Weights of a small mixture-of-experts language model, trained from scratch on English Wikipedia.
Experts: 64 SwiGLU neurons an expert, a softmax router.
Below are experts of layer 8 (counted from 0) of a mixture-of-experts language model. Rows are named router (the router's row for the expert), gate (a neuron's input weights, with its number), up (a neuron's input weights, with its number), down (a neuron's output weights, with its number) and show model dimensions 128-255. Each number is 50 + 10 x the weight over its row's rms, rounded and kept within 0 to 99.
After each expert's rows: a language model's description of what the expert responds to. This comes from a sample of Wikipedia text that the model never trained on.

# expert 3
router:47 38 59 53 52 65 54 42 62 70 47 52 64 56 66 44 35 63 56 61 42 52 45 34 45 63 39 50 29 61 42 64 60 58 40 50 50 53 46 45 38 70 46 53 35 48 57 67 54 46 50 48 36 36 49 31 51 54 65 49 39 47 37 48 41 45 33 42 41 33 51 42 38 55 45 44 42 44 47 46 36 45 60 57 63 51 48 39 45 46 51 55 63 44 43 63 51 47 60 56 56 45 58 32 35 55 60 64 57 55 34 51 57 69 68 50 58 47 42 44 41 54 50 55 33 45 63 59
gate0:45 36 33 52 70 42 48 63 47 45 42 63 60 52 41 46 42 59 72 56 41 57 59 50 64 53 47 48 42 39 46 54 45 52 55 55 41 42 63 53 46 64 57 65 54 50 53 59 49 64 35 57 52 70 52 58 41 55 60 63 33 40 57 45 45 43 53 54 35 55 53 51 31 60 50 48 36 48 36 45 30 46 38 52 64 51 51 42 48 49 58 35 48 56 73 58 36 60 37 81 59 51 44 40 60 58 45 61 52 45 41 62 56 43 25 30 62 41 47 54 54 45 54 48 50 42 65 53
up0:50 45 49 48 62 60 34 36 57 31 57 58 47 43 67 43 56 56 44 45 44 42 39 64 53 53 66 65 31 48 66 52 58 61 49 76 40 51 78 50 41 47 36 38 54 71 49 68 46 38 44 56 49 64 48 51 45 56 48 59 52 60 55 48 58 39 66 60 65 59 40 37 60 59 43 46 72 56 60 35 61 51 58 35 62 50 46 51 41 54 60 72 63 62 35 48 62 47 58 48 52 44 33 67 38 75 57 40 47 60 57 46 68 65 34 63 33 49 59 29 57 50 54 61 45 55 48 37
down0:50 62 49 49 49 53 45 52 30 61 62 63 66 54 48 56 57 46 29 58 41 60 35 38 71 64 57 66 54 43 55 36 43 49 52 48 46 48 63 55 62 70 62 45 47 51 80 49 45 60 42 36 47 50 40 61 45 39 48 31 46 53 63 41 69 79 62 58 33 52 49 42 39 52 33 47 74 53 52 39 41 53 45 52 33 47 61 33 34 46 69 40 61 41 59 30 55 34 49 51 51 55 37 51 81 63 55 60 59 45 56 47 38 49 28 64 59 52 47 54 45 46 50 56 53 65 53 57
Description: Word pieces, digits and colons in episode lists, discographies and catalog tables, such as ext-ra, 199-5, Written by:, register numbers.

# expert 10
router:65 62 50 53 52 55 54 49 59 47 42 62 50 44 47 50 53 63 44 46 70 38 37 31 59 37 44 49 59 54 43 38 47 52 58 39 47 60 53 63 68 55 61 42 64 46 50 45 58 54 44 71 48 46 61 38 38 47 40 55 49 59 47 47 47 48 53 36 56 50 54 45 42 50 52 48 40 56 39 50 57 65 39 31 60 48 37 66 60 49 66 56 47 42 62 48 41 39 28 40 52 42 58 48 85 64 59 59 44 52 50 52 53 59 38 52 55 45 44 49 68 62 52 45 46 58 60 49
gate0:42 39 52 55 41 57 57 44 46 47 46 41 49 53 36 55 55 40 62 58 47 67 49 46 33 48 49 44 45 48 36 51 56 44 53 51 41 56 50 40 33 45 46 66 53 56 52 57 44 43 53 56 56 44 58 42 78 47 60 52 43 52 45 57 54 61 59 51 60 52 58 36 52 65 50 58 58 47 63 64 56 64 60 60 62 42 55 62 51 42 49 41 56 62 58 56 53 36 45 27 46 58 55 49 57 41 63 47 51 72 29 45 83 39 42 58 40 53 65 47 47 40 60 34 60 48 71 61
up0:57 69 61 26 56 44 67 56 47 53 55 45 63 32 35 51 30 51 35 44 52 49 51 73 45 59 40 64 60 46 62 47 55 41 61 39 48 65 50 46 49 42 57 39 47 48 49 54 57 78 37 43 53 47 58 40 56 55 37 46 43 48 48 53 55 52 41 60 60 50 44 39 28 40 45 66 28 29 42 50 49 18 62 46 61 45 53 34 41 43 52 34 62 53 44 45 33 45 62 65 50 49 46 52 44 46 49 53 62 36 58 61 43 54 58 46 41 42 43 67 46 42 56 56 72 49 50 61
down0:38 68 47 58 66 42 54 44 46 49 44 63 47 62 68 36 53 49 55 62 43 51 46 51 63 45 53 44 55 59 40 48 61 39 47 47 41 34 40 58 55 42 49 61 43 53 68 52 56 45 60 64 48 56 57 46 38 58 37 49 55 38 55 45 62 45 37 50 60 52 49 40 59 48 49 31 57 58 59 62 76 36 52 55 60 45 51 67 51 40 67 58 32 53 54 41 50 55 54 47 51 61 49 52 42 57 45 60 57 57 52 50 50 58 45 47 60 69 37 59 23 20 62 37 59 47 59 44
Description: Inner word pieces such as us, ior, ive and possessive 's, plus determiners before nouns like other, own, different, their.

# expert 18
router:56 72 42 49 61 61 62 53 45 56 47 42 65 46 48 58 43 51 51 47 37 47 55 45 56 43 47 32 62 41 54 54 45 39 49 58 53 42 40 68 58 52 63 72 46 41 58 49 56 48 71 32 45 43 58 47 36 33 55 39 37 62 59 57 52 51 56 49 58 58 56 60 47 50 66 57 45 47 39 64 59 40 53 46 52 46 45 68 48 44 53 55 34 53 49 59 71 49 41 54 63 59 74 49 47 67 50 65 55 57 45 41 56 36 45 54 48 26 58 62 73 45 47 55 52 63 47 62
gate0:55 46 49 48 45 43 36 57 42 44 58 55 46 57 60 41 59 59 41 47 55 58 40 57 54 58 51 41 60 60 66 34 68 48 64 60 48 40 43 38 30 47 48 54 44 49 60 69 41 41 53 63 36 47 34 36 58 44 47 53 59 42 40 34 44 81 35 45 54 51 43 46 36 54 52 51 54 46 42 63 51 57 55 51 60 50 54 41 45 64 61 54 32 32 42 53 55 53 33 45 51 47 54 56 39 68 33 49 46 66 56 58 38 44 37 36 40 51 27 66 50 65 41 30 48 54 40 49
up0:40 53 48 38 45 36 44 46 49 59 42 51 49 40 50 62 41 36 40 52 49 44 72 59 53 46 48 67 58 63 32 61 49 50 52 55 43 39 46 68 56 69 70 46 47 53 46 44 34 65 55 59 51 41 59 38 70 41 58 43 44 39 58 47 68 27 52 44 38 55 49 43 46 58 48 64 43 37 42 37 39 63 45 69 35 41 53 24 46 50 62 51 51 52 52 49 60 46 64 46 43 70 52 56 35 45 73 58 45 53 35 50 68 53 42 59 47 51 53 33 53 40 63 66 60 57 53 19
down0:49 47 64 48 64 51 50 47 38 61 49 50 43 59 38 57 55 26 49 50 62 63 49 49 65 55 49 56 46 31 64 42 49 43 49 54 65 40 60 42 47 62 51 56 39 37 57 35 43 42 52 62 33 58 50 63 49 50 54 49 62 64 38 51 31 49 58 50 40 38 56 52 58 44 43 37 57 43 46 30 42 65 62 49 42 44 61 65 45 51 49 45 48 64 42 12 51 52 60 72 45 39 44 67 47 29 70 41 49 67 48 53 57 47 46 59 35 60 63 46 46 41 51 55 32 50 41 52
Description: Single digits ending years, season ranges and scores after a partial year or dash, such as 2016–17, 1856, 3–0.

# expert 1
router:61 62 60 46 55 52 48 63 42 54 40 52 44 55 53 47 52 54 74 71 55 37 47 69 41 61 51 37 36 47 38 63 39 49 63 57 57 62 51 45 56 68 39 41 53 58 49 44 51 51 39 51 58 40 58 41 64 44 41 62 56 60 63 37 51 50 38 49 47 42 48 64 38 42 48 49 64 46 54 51 39 40 55 47 35 48 56 49 32 37 53 28 59 57 35 49 50 52 48 54 47 37 54 50 62 53 64 57 43 72 53 53 60 49 62 56 59 46 54 35 63 54 44 61 37 48 74 62
gate0:65 40 49 45 40 56 59 47 57 49 55 68 57 53 58 49 53 42 59 53 49 52 48 41 53 48 51 45 60 40 41 65 55 46 40 49 62 56 53 55 46 48 48 46 60 48 43 44 53 36 40 13 41 43 39 46 68 44 43 57 64 37 57 60 59 38 43 55 65 49 41 68 52 59 48 58 41 39 40 63 40 36 77 51 49 33 42 62 44 35 45 43 52 52 62 45 65 58 53 44 48 36 45 33 54 45 45 56 50 34 53 56 37 53 55 55 61 56 58 57 53 37 53 41 49 64 51 51
up0:47 40 56 53 52 54 32 43 53 61 25 37 56 57 43 37 52 35 53 35 42 39 57 38 51 52 41 46 50 38 50 66 53 47 41 39 45 62 46 53 50 41 42 57 38 51 60 33 68 37 36 43 54 39 55 43 53 40 53 50 67 40 45 39 43 52 46 54 62 43 47 56 45 54 46 36 67 53 54 47 40 45 62 38 55 49 48 56 54 52 58 48 45 36 47 53 48 47 76 38 48 46 40 59 44 61 46 48 61 49 57 60 64 48 59 56 58 48 35 73 49 52 69 52 49 56 58 42
down0:48 55 34 38 49 69 54 49 56 56 49 54 48 45 46 61 21 55 58 40 45 42 49 51 53 44 54 66 27 55 46 49 32 43 42 61 54 48 54 29 57 29 58 46 40 41 59 54 43 43 46 45 51 44 74 50 38 37 39 55 51 42 47 68 56 37 52 65 65 40 52 64 34 50 32 61 70 54 69 65 53 39 40 58 40 47 49 31 46 57 57 44 50 52 45 32 46 58 32 45 46 47 59 44 36 55 52 44 55 47 61 53 66 51 33 48 52 57 47 43 47 39 43 45 47 45 55 67
Description: Capitalized or lowercase "the" opening sentences or list items, plus colons and labels in biology taxonomy boxes (Phylum: Arthropoda, Order:).

# expert 37
router:49 54 35 54 42 40 34 52 55 55 39 40 41 41 62 52 54 40 71 44 60 46 38 52 24 50 46 55 50 23 37 50 48 53 52 38 51 39 45 72 48 63 43 53 35 60 59 48 50 54 35 57 49 58 46 51 30 65 46 56 57 54 31 38 62 45 45 62 36 47 47 32 54 63 51 53 49 39 50 48 39 44 53 68 51 48 46 52 43 58 55 57 50 58 68 64 59 52 57 49 48 54 43 31 40 60 40 61 57 53 34 54 58 62 37 48 43 56 49 42 46 68 46 48 40 38 48 26
gate0:38 46 49 58 71 52 52 45 56 57 52 52 59 45 48 58 48 67 57 53 51 49 46 37 68 31 56 45 50 52 42 71 52 44 57 46 50 57 68 49 69 51 32 51 54 56 57 47 42 58 42 55 43 48 52 52 71 55 46 53 51 61 42 50 60 55 71 50 56 30 63 49 43 39 32 31 29 53 70 58 53 45 50 53 44 55 51 37 51 43 62 41 56 47 34 47 46 40 71 56 34 48 53 58 57 33 32 45 41 71 34 50 56 47 33 40 42 50 50 43 60 55 54 34 69 52 49 53
up0:36 55 46 25 37 58 60 50 44 79 48 37 51 59 47 50 51 45 42 52 46 55 30 57 51 51 35 41 30 42 53 31 53 53 62 75 53 33 50 36 41 31 48 58 60 46 45 56 46 53 54 48 66 61 39 57 46 53 53 42 44 40 52 45 49 47 48 59 52 55 38 46 39 52 53 46 47 37 58 49 52 53 44 49 51 45 44 60 39 50 56 57 58 34 42 47 53 55 59 59 59 41 32 51 36 61 36 60 42 42 66 55 47 40 47 46 51 59 46 46 42 65 36 29 47 46 60 68
down0:57 63 42 46 62 54 52 48 56 70 49 33 41 47 40 42 56 49 59 55 51 48 38 44 51 60 64 58 54 48 37 39 73 47 63 64 46 60 52 61 51 27 40 39 39 63 37 41 55 50 64 49 67 44 37 55 34 56 84 53 47 59 62 41 56 41 53 42 70 46 47 30 34 56 48 37 52 54 69 45 70 58 46 46 48 57 50 44 36 58 48 54 64 56 44 51 49 51 45 77 36 54 60 53 48 40 41 39 47 45 62 63 49 33 53 49 28 55 53 38 46 54 38 41 65 70 47 59
Description: Closing parentheses, brackets and quotation marks ending parenthetical notes in tables and text, such as (actor), (IND), (48), "Gothic".

# expert 16
router:45 38 42 59 59 64 43 54 63 62 38 55 37 40 57 55 40 47 64 48 63 37 50 50 27 44 53 63 49 36 50 59 57 55 70 45 50 37 49 49 22 51 61 55 52 50 67 48 54 53 59 47 35 22 51 45 61 41 46 51 45 68 62 59 58 47 48 43 43 53 42 59 45 72 77 58 48 61 39 41 60 54 36 46 47 72 62 63 48 58 43 59 38 41 54 57 49 41 55 50 43 52 64 57 51 39 64 51 54 46 58 53 52 56 26 59 56 66 54 59 50 66 40 51 45 43 61 47
gate0:51 46 46 40 56 54 54 45 40 49 41 53 38 48 61 40 34 40 25 66 57 52 44 44 37 62 64 38 65 61 65 61 33 40 37 45 72 37 57 50 53 39 49 31 56 59 35 42 58 42 36 63 45 57 41 62 43 45 54 63 54 42 53 50 60 53 18 58 49 53 65 33 49 35 43 71 37 42 71 53 57 45 57 43 47 62 59 39 43 45 49 48 46 44 57 60 53 45 30 39 68 44 43 27 55 66 47 40 27 37 47 55 31 52 39 66 59 50 65 60 51 48 52 54 52 45 61 61
up0:57 56 50 46 39 69 53 58 54 47 37 57 46 67 49 49 39 43 52 53 55 37 44 47 65 50 51 62 63 35 58 63 54 57 51 45 52 72 63 46 54 65 55 30 54 59 36 56 59 50 67 31 46 46 46 69 59 57 64 49 66 44 48 46 54 60 68 64 54 57 54 62 48 52 56 40 53 67 56 46 65 52 40 36 51 48 41 45 48 38 51 44 58 30 28 55 55 59 61 49 74 48 33 62 34 39 61 57 61 62 56 29 43 50 53 42 38 46 46 55 48 66 52 49 57 63 51 19
down0:46 48 53 53 54 57 51 39 41 52 50 57 39 32 35 50 37 66 60 65 52 52 47 40 45 36 65 55 46 47 37 54 60 54 47 39 36 40 57 39 45 49 51 54 20 54 60 56 38 35 48 41 31 49 41 50 60 45 51 56 45 42 49 23 71 59 68 45 44 70 39 73 47 38 36 51 55 38 39 54 39 50 44 51 39 49 45 50 54 30 26 34 56 49 58 59 64 25 48 47 48 60 46 45 35 66 54 52 53 53 40 52 52 33 37 43 51 48 51 69 31 37 52 63 43 49 75 34
Description: Periods, colons, semicolons, quotes and exclamation marks, especially in tables, track lists, version numbers and abbreviations like N.O.R.E., Dr., Figure 3.